From a checkpoint of a small mixture-of-experts model trained on Wikipedia: vocabulary 31152, 128 SwiGLU neurons an expert.
Below are experts of layer 3 (counted from 0) of a mixture-of-experts language model. Rows are named gate (a neuron's input weights, with its number), up (a neuron's input weights, with its number) and show model dimensions 0-255. Each number is 50 + 12 x the weight over its row's rms, rounded and kept within 0 to 99.
Before each expert's rows: "gets" lists some tokens that make up at least twice as much of what it gets as of all text; "comes after" lists some tokens at least twice as common just before its tokens as in all text. This comes from a sample of Wikipedia text that the model never trained on. Tokens count by the router's weight.

# expert 15
gets: " the", "'s", " its", " ", " first", " to"
comes after: "|", " the", " The", "==", "-", "The"
gate2:54 68 28 34 45 55 42 67 47 36 42 67 61 72 57 44 51 24 63 45 64 53 46 63 36 48 50 52 43 74 45 58 58 59 40 51 44 56 50 51 34 37 36 63 44 36 30 65 64 40 31 55 58 56 47 29 42 57 41 56 59 50 29 63 38 43 68 61 50 56 36 50 66 46 51 46 46 71 29 56 42 25 44 61 65 43 40 66 59 76 51 41 51 58 76 59 45 60 40 44 47 44 42 47 40 48 76 42 29 52 61 22 66 54 63 57 49 38 55 64 59 36 42 43 54 41 53 52 56 46 46 32 64 63 49 32 30 62 26 51 67 52 67 61 52 44 47 48 48 38 58 70 60 47 71 59 54 44 37 69 59 41 65 51 58 60 51 45 45 33 55 37 61 66 39 45 42 74 65 63 56 59 38 60 67 58 68 42 32 48 45 62 54 39 62 41 46 42 81 21 33 59 59 41 40 57 58 41 45 35 34 48 51 69 45 29 46 57 33 37 49 50 36 36 52 45 53 42 37 64 43 45 36 67 79 67 48 61 31 57 46 57 54 57 41 68 54 51 33 64 62 58 63 63 48 46
up2:40 54 76 46 60 50 60 68 30 73 52 49 58 30 52 48 50 33 45 69 60 34 38 42 52 59 69 57 54 55 42 60 46 49 39 45 51 43 52 59 50 50 40 42 56 69 61 42 54 50 48 37 24 37 45 53 48 57 54 56 60 38 54 56 42 76 32 51 64 42 36 49 64 47 44 48 54 59 65 39 31 49 36 69 33 80 56 41 33 67 73 58 62 38 33 39 30 51 49 48 48 50 67 68 70 48 52 50 62 62 35 49 59 40 38 29 43 54 44 49 42 42 40 58 51 57 45 43 39 75 64 55 54 49 60 70 66 32 79 63 33 35 36 48 51 62 47 26 56 48 52 40 44 31 49 70 52 53 57 41 46 76 50 58 51 31 47 44 24 69 47 48 59 51 60 72 63 37 60 57 36 29 54 55 40 45 39 60 73 49 52 37 51 44 42 38 24 57 48 62 64 34 52 53 63 53 76 72 53 70 47 46 53 38 63 55 29 54 66 56 47 63 69 61 47 50 57 69 76 40 65 25 39 58 36 58 52 35 48 53 61 41 51 31 55 37 48 40 56 42 47 27 35 58 46 42

# expert 25
gets: " the", "P", "ing", "M", "ip", "ary"
comes after: " the", " and", " \"", " The", " that", " s"
gate1:53 64 51 43 53 50 50 51 50 46 64 46 42 33 44 40 65 31 32 39 66 42 57 57 55 55 50 48 31 61 43 29 65 41 64 58 25 66 23 50 64 55 45 58 57 57 50 73 42 67 50 45 63 50 58 32 49 48 51 49 49 42 60 42 31 41 50 47 54 37 52 56 39 38 55 66 58 46 40 34 59 51 58 44 56 59 52 57 60 49 59 39 52 47 69 71 41 33 41 47 51 40 44 48 57 38 80 59 50 75 50 48 52 48 75 47 36 68 66 44 51 54 62 58 35 35 41 54 43 50 14 42 38 29 70 55 52 47 66 26 56 42 50 68 53 31 32 41 74 42 54 66 49 55 49 41 38 34 29 45 53 40 53 65 47 65 47 35 42 60 49 29 66 57 69 54 56 53 45 47 30 64 63 57 57 56 55 41 53 31 62 58 63 26 43 37 44 60 51 48 40 54 56 50 63 42 68 60 68 36 30 30 61 43 54 31 53 48 48 42 40 50 28 35 29 66 53 72 62 66 54 27 59 70 47 65 30 64 41 73 23 53 26 53 39 56 35 60 51 57 61 47 36 62 57 61
up1:32 59 70 59 54 44 33 50 55 56 51 23 47 56 43 59 46 38 39 39 49 51 55 41 45 64 41 40 42 44 59 50 45 52 47 49 37 49 38 67 50 56 59 33 51 60 69 46 42 62 62 57 39 50 45 48 51 64 75 61 38 34 62 56 56 40 44 35 41 57 23 19 33 42 41 63 55 47 31 22 43 41 56 61 61 56 73 53 62 47 49 74 56 59 51 57 65 85 52 63 44 43 43 51 56 50 64 45 48 52 51 58 54 35 50 53 63 29 44 47 43 56 48 57 37 33 59 55 54 47 57 61 38 45 56 33 47 36 56 26 80 68 37 39 51 53 23 48 33 42 60 44 54 50 84 32 41 39 48 22 57 67 44 58 45 40 36 60 22 62 38 51 39 20 51 52 48 46 36 43 35 50 71 52 60 42 60 30 41 55 57 27 54 45 64 29 50 74 50 68 57 61 80 61 55 50 49 44 52 44 50 43 67 22 39 41 59 53 35 41 41 60 63 50 50 73 53 39 47 42 50 65 59 52 63 64 44 50 49 51 65 42 65 53 31 36 36 32 66 48 49 45 57 39 49 47

# expert 11
gets: "-", " the", " and", " Al", " S", " In"
comes after: " of", ":", " in", " by", " to", " from"
gate2:62 78 51 33 61 32 40 44 36 49 44 41 61 40 45 33 40 49 35 43 64 37 32 45 52 51 59 28 41 36 64 40 41 51 36 42 64 41 47 54 39 65 28 43 52 60 43 59 33 42 32 54 50 27 35 77 43 59 22 49 59 46 42 45 14 40 48 61 56 48 38 69 47 32 51 60 41 51 47 63 66 37 57 63 33 66 68 43 59 50 67 63 56 52 52 52 60 25 43 50 55 62 42 60 53 52 46 69 56 84 41 31 26 59 51 64 49 47 38 48 62 30 51 40 27 69 53 60 58 59 59 40 35 43 54 60 56 54 72 40 52 39 44 56 61 71 73 53 52 64 52 40 59 56 63 35 41 45 75 51 47 64 41 50 60 48 34 53 56 57 55 38 67 70 45 50 36 61 72 44 64 34 51 47 39 47 32 61 32 72 50 56 25 40 49 42 47 64 50 44 45 57 39 31 54 35 42 47 41 49 39 51 47 35 52 54 68 68 70 42 45 66 40 61 45 63 63 68 58 28 70 48 58 39 38 51 48 42 20 41 44 51 52 51 45 42 47 51 52 59 60 45 50 42 66 61
up2:54 69 40 55 34 64 49 40 39 56 38 60 56 46 64 24 37 33 70 38 57 75 75 69 54 30 32 55 53 34 54 38 62 43 60 36 56 37 62 56 36 34 36 56 30 47 50 48 40 38 58 60 67 49 35 39 56 48 26 52 64 46 53 65 53 58 61 70 41 34 51 22 36 43 49 73 59 40 44 64 76 52 61 52 59 38 50 53 63 76 44 61 72 62 49 55 54 43 57 37 60 36 57 53 27 44 33 61 56 31 36 50 39 50 62 41 56 42 63 53 58 25 60 32 46 50 43 41 42 58 26 33 42 52 63 50 45 53 67 49 48 46 53 56 53 86 52 65 52 45 55 60 36 31 32 44 56 33 62 57 54 44 59 55 53 45 29 55 48 58 61 53 68 46 61 50 40 49 54 48 55 54 40 44 59 56 53 52 57 16 20 48 51 56 50 78 55 52 64 59 67 52 60 58 49 51 55 51 41 65 31 39 38 50 52 43 80 65 38 56 56 65 43 31 63 60 41 25 62 39 46 36 41 45 51 74 63 37 45 70 50 52 49 62 56 44 61 49 34 55 63 49 58 50 56 56

# expert 24
gets: " be", " was", " also", " were", " well", " then"
comes after: "-", " was", "|", " to", " is", " would"
gate1:27 54 19 52 33 39 41 45 50 45 58 49 35 33 39 52 65 47 44 58 47 54 39 34 58 44 52 68 48 48 47 42 29 56 66 46 41 53 60 49 36 52 77 46 45 58 42 34 45 46 64 67 36 32 46 70 38 53 67 32 65 57 36 60 51 38 48 77 55 39 32 46 35 80 69 54 46 54 39 37 55 73 45 47 31 42 51 34 45 55 55 50 26 48 38 50 63 60 44 55 37 58 49 56 53 35 57 60 63 48 28 31 83 46 56 52 64 45 29 56 61 45 54 60 48 20 54 26 36 41 37 26 58 48 72 42 31 46 41 44 70 56 40 46 57 50 50 55 44 46 58 65 61 62 34 51 35 34 55 41 54 36 61 26 67 41 55 58 71 31 43 33 50 54 42 53 40 61 61 42 31 31 53 58 54 57 66 36 50 46 44 53 68 47 67 43 59 37 59 46 26 36 53 63 26 58 46 27 51 64 44 69 42 40 56 52 38 50 43 48 44 74 37 42 50 30 36 56 39 51 56 32 51 57 43 48 55 59 45 53 48 42 31 55 42 40 44 41 47 41 62 60 58 36 33 73
up1:62 53 77 31 62 39 47 48 33 46 49 35 58 46 51 48 59 51 63 69 38 70 56 52 56 49 53 54 32 39 49 47 43 52 48 42 42 61 51 36 46 59 53 69 34 34 59 45 64 53 70 34 55 40 55 51 54 53 60 32 57 41 45 27 47 39 64 51 65 59 60 50 48 57 50 41 57 50 53 48 32 62 64 39 58 35 65 42 66 32 61 47 52 40 50 55 44 36 24 43 40 52 43 44 38 47 50 45 45 42 72 46 61 44 48 69 59 43 55 47 30 51 48 51 47 51 31 30 54 61 46 28 63 48 73 61 40 56 55 46 66 44 55 40 50 48 52 38 45 54 41 35 54 45 28 33 46 46 24 53 73 30 22 43 50 64 28 36 86 47 49 60 31 30 47 44 61 71 70 49 48 56 47 46 39 43 57 63 55 51 39 56 69 51 31 43 70 52 44 54 54 45 42 49 23 56 48 49 46 64 40 30 41 64 51 55 24 24 57 69 26 44 36 55 44 28 74 69 59 68 56 48 35 50 26 55 55 36 36 44 49 67 43 71 66 60 43 59 53 66 68 38 44 45 48 77

# expert 5
gets: " |", " ", " he", "1", "2", "In"
comes after: ".", " %", " Votes", "%", " which", " Swing"
gate2:42 50 48 58 58 67 65 41 19 54 53 58 64 47 37 60 55 55 59 41 50 45 39 53 37 69 60 58 51 70 57 34 66 61 51 62 52 59 23 47 53 63 58 47 52 55 50 47 59 38 61 58 51 78 48 39 44 56 58 66 40 46 58 54 60 54 40 44 45 35 69 48 32 46 57 57 43 22 39 48 52 34 45 41 55 59 47 74 48 63 40 70 79 50 65 62 50 62 48 57 42 53 57 59 41 57 33 48 33 59 65 49 65 41 31 53 72 37 51 78 38 74 50 32 46 53 72 45 57 34 43 48 47 63 41 45 64 38 42 51 57 89 65 57 34 40 52 63 73 28 51 82 24 43 59 45 64 43 46 56 51 69 60 50 48 63 43 53 27 58 39 43 60 44 72 60 36 54 64 74 51 48 55 54 65 47 48 35 53 32 50 55 53 67 57 59 63 43 54 48 45 63 48 39 15 56 51 42 32 41 47 50 71 63 51 27 56 50 39 46 44 67 42 60 52 58 38 34 61 43 31 52 46 64 30 66 51 42 39 46 39 56 57 53 40 58 32 50 66 68 52 55 58 63 48 62
up2:39 52 50 45 46 45 75 26 53 55 59 62 51 51 34 54 53 29 36 49 63 45 36 54 65 62 29 37 53 53 56 38 73 60 42 59 45 50 46 41 56 70 50 51 79 56 40 32 38 58 52 52 55 79 46 72 63 54 54 45 23 39 64 35 49 44 39 43 48 53 52 62 39 70 52 66 52 42 47 35 62 54 32 53 47 53 22 53 53 51 57 57 64 45 40 47 63 56 71 65 50 73 59 28 52 73 27 53 44 58 60 54 50 54 55 20 61 39 56 52 64 53 63 52 54 52 65 51 51 46 37 38 47 57 56 55 57 44 41 43 38 70 61 73 33 39 43 64 63 62 37 45 38 63 57 40 59 57 56 45 35 64 61 67 45 70 53 53 47 41 50 25 42 47 60 54 54 55 50 67 49 58 61 50 59 64 45 59 32 16 33 53 56 68 48 53 47 36 38 48 43 62 45 31 25 32 41 42 49 40 52 66 28 53 53 56 46 53 41 56 34 57 41 63 29 61 48 33 58 58 44 42 59 63 51 56 50 59 51 31 58 19 39 68 35 71 39 55 72 39 69 65 70 65 65 47

# expert 10
gets: " and", " to", " |", " or", " but", "–"
comes after: ",", " 0", " ", " —", ")", " who"
gate2:57 58 39 63 62 61 44 63 40 55 50 51 72 34 56 41 57 68 43 38 45 35 36 50 56 56 73 62 49 38 61 28 38 46 61 59 63 42 47 38 30 26 50 49 60 40 64 30 53 58 48 18 58 49 38 39 47 59 25 61 56 61 54 49 45 54 39 60 46 40 47 48 92 42 49 52 56 48 26 34 51 55 46 17 56 59 57 48 53 49 37 64 61 72 52 49 68 53 50 22 50 40 45 30 54 65 44 52 45 45 63 32 49 51 56 48 62 39 54 66 65 45 63 63 20 28 48 49 58 37 43 49 65 41 54 46 41 60 43 56 59 38 65 71 60 68 59 52 45 45 76 56 46 31 30 66 52 55 42 48 50 53 38 51 40 53 54 45 60 63 49 64 61 68 71 54 44 51 37 48 63 63 57 46 37 56 42 66 51 32 71 66 54 32 57 80 61 41 62 45 64 49 53 60 53 43 55 45 40 51 55 68 46 52 55 58 45 69 63 58 51 62 27 58 36 41 39 40 25 47 60 37 46 65 75 36 73 35 54 59 46 60 43 54 55 29 54 45 54 40 50 73 58 56 50 73
up2:56 36 54 47 41 64 53 32 35 25 45 41 26 49 45 40 54 29 57 28 33 62 71 45 48 42 28 39 66 59 45 41 70 51 36 58 49 37 50 56 62 53 38 45 60 67 35 60 61 48 43 62 68 57 43 42 57 42 27 60 61 41 46 49 55 60 55 57 61 87 42 44 63 80 60 60 39 51 46 46 44 43 52 81 43 65 59 49 51 51 64 26 51 44 39 22 49 50 51 52 43 41 57 73 38 32 40 51 56 66 53 57 49 34 64 34 32 46 38 44 30 61 53 30 62 55 51 53 35 61 56 60 57 43 48 56 65 47 41 18 24 57 62 41 38 40 44 33 50 52 26 63 32 50 63 59 43 72 41 44 35 49 51 52 52 51 43 56 41 50 24 47 55 20 39 51 50 55 50 43 51 62 59 62 59 46 70 48 63 74 56 67 51 56 67 51 44 40 48 71 46 37 32 57 53 33 62 60 42 60 47 48 51 42 37 46 60 41 36 57 43 42 60 43 55 44 65 53 61 66 26 45 48 65 45 44 58 66 54 45 35 76 54 53 40 45 58 53 46 54 65 52 49 58 78 23

# expert 14
gets: " the", " ", " 1", "1", "N", " which"
comes after: " (", ":", " of", " ", "°", "–"
gate2:37 68 46 32 67 42 46 68 42 67 34 55 49 63 47 68 57 54 54 47 56 34 63 57 44 63 43 76 46 49 62 60 30 61 66 40 54 41 56 26 65 69 52 42 50 62 69 56 55 62 32 41 66 68 42 42 36 42 52 51 38 58 48 45 41 46 27 75 54 65 57 44 51 61 41 54 70 49 64 47 50 59 61 42 46 74 50 55 37 68 22 58 43 43 54 29 40 62 70 48 44 43 43 24 25 59 41 49 54 33 34 60 39 63 57 72 45 71 66 57 27 59 55 41 62 39 28 35 65 38 43 47 43 42 65 43 54 48 62 30 53 51 70 46 63 47 60 39 35 33 56 65 25 60 62 51 55 44 64 61 71 65 41 45 59 36 30 60 64 50 52 70 50 48 36 44 40 44 63 52 50 51 61 55 43 41 48 58 38 42 55 53 52 68 39 51 55 43 45 46 33 67 75 60 54 69 33 48 57 50 36 56 66 74 59 46 62 42 62 58 83 57 38 37 50 43 46 40 67 49 56 51 49 43 51 30 48 57 52 61 46 48 72 56 41 59 36 53 61 27 44 66 64 37 63 55
up2:56 68 54 47 63 33 36 45 44 25 48 57 52 54 31 38 53 52 65 62 68 39 37 56 38 46 63 50 38 41 54 48 32 36 50 41 44 58 79 66 46 55 53 50 60 55 60 46 37 64 62 44 52 54 49 57 42 40 47 39 54 57 44 39 59 45 50 68 59 54 60 59 51 34 22 49 41 62 77 51 72 49 63 39 44 31 34 53 57 39 52 43 34 30 42 47 49 50 53 57 43 56 67 57 42 57 48 54 64 48 59 60 46 70 53 56 63 45 54 49 37 29 59 52 36 49 56 68 62 72 25 52 63 45 71 36 45 66 44 58 41 40 72 68 55 45 51 23 71 60 56 53 54 73 57 54 16 18 56 32 50 52 40 39 63 24 46 27 55 65 49 41 56 37 36 62 61 44 37 32 48 31 72 44 31 42 62 51 45 49 47 35 45 52 47 47 14 63 61 38 58 50 40 33 38 51 41 64 52 52 47 44 49 60 44 54 32 59 37 78 36 35 46 68 47 56 52 55 41 35 48 57 23 46 46 41 47 65 54 41 49 48 42 50 62 59 11 51 55 58 48 43 66 49 52 60

# expert 21
gets: "\n", " (", "°", "″", "\n\n", " (\""
comes after: "\n", " |", ".", ")", " =", "=="
gate0:58 41 44 63 63 49 64 46 48 51 59 44 54 54 27 40 51 43 67 39 65 34 43 45 37 75 63 51 40 59 55 51 48 51 47 68 32 48 54 54 56 60 64 70 17 53 50 62 49 76 46 52 42 75 45 59 44 30 58 76 46 56 69 72 16 47 41 27 61 39 53 48 50 52 54 59 67 62 45 75 42 42 40 48 47 30 62 45 54 44 59 67 54 54 25 33 30 36 41 68 57 54 24 52 44 65 67 59 41 55 52 51 66 38 52 43 52 40 52 53 50 43 45 49 56 58 55 61 53 67 52 47 43 54 41 50 39 48 71 44 51 75 53 49 48 56 73 62 59 54 43 48 63 43 47 45 17 38 52 56 61 64 61 61 57 58 45 55 36 60 44 78 63 46 61 45 44 53 58 35 43 30 37 49 35 39 40 54 40 33 48 37 38 45 48 53 48 45 44 44 62 57 58 45 46 31 40 59 46 35 45 58 28 70 55 51 35 27 64 31 53 18 40 31 50 49 72 54 63 64 47 50 37 49 28 53 48 48 67 47 50 50 23 69 33 49 48 33 66 70 28 48 46 56 50 59
up0:52 69 69 24 51 38 39 28 66 43 36 55 69 44 48 47 36 61 62 47 51 62 52 41 57 42 43 54 61 42 43 32 51 61 48 31 77 68 53 69 38 45 55 64 49 59 67 50 64 42 41 38 54 35 59 54 51 37 54 47 40 60 51 71 49 42 50 47 31 67 31 52 45 44 49 56 29 42 62 24 44 61 54 51 49 55 41 50 50 33 73 31 56 60 35 73 61 82 36 61 49 32 52 45 55 64 51 51 67 46 49 36 56 54 41 56 72 53 44 42 38 46 64 58 66 49 44 52 55 31 54 51 50 69 50 43 32 50 65 69 49 58 44 38 39 56 33 30 35 46 57 63 65 50 61 32 48 54 54 49 38 42 63 43 47 35 60 57 63 34 40 37 41 54 58 52 54 56 42 33 53 48 42 39 55 43 58 48 40 35 87 47 49 51 55 59 63 66 83 63 48 49 43 43 56 30 68 58 61 79 53 45 61 42 71 53 55 70 17 55 49 45 86 42 65 55 44 26 23 60 38 45 50 52 39 47 59 38 32 44 30 42 50 57 40 52 49 40 45 59 59 53 60 53 56 51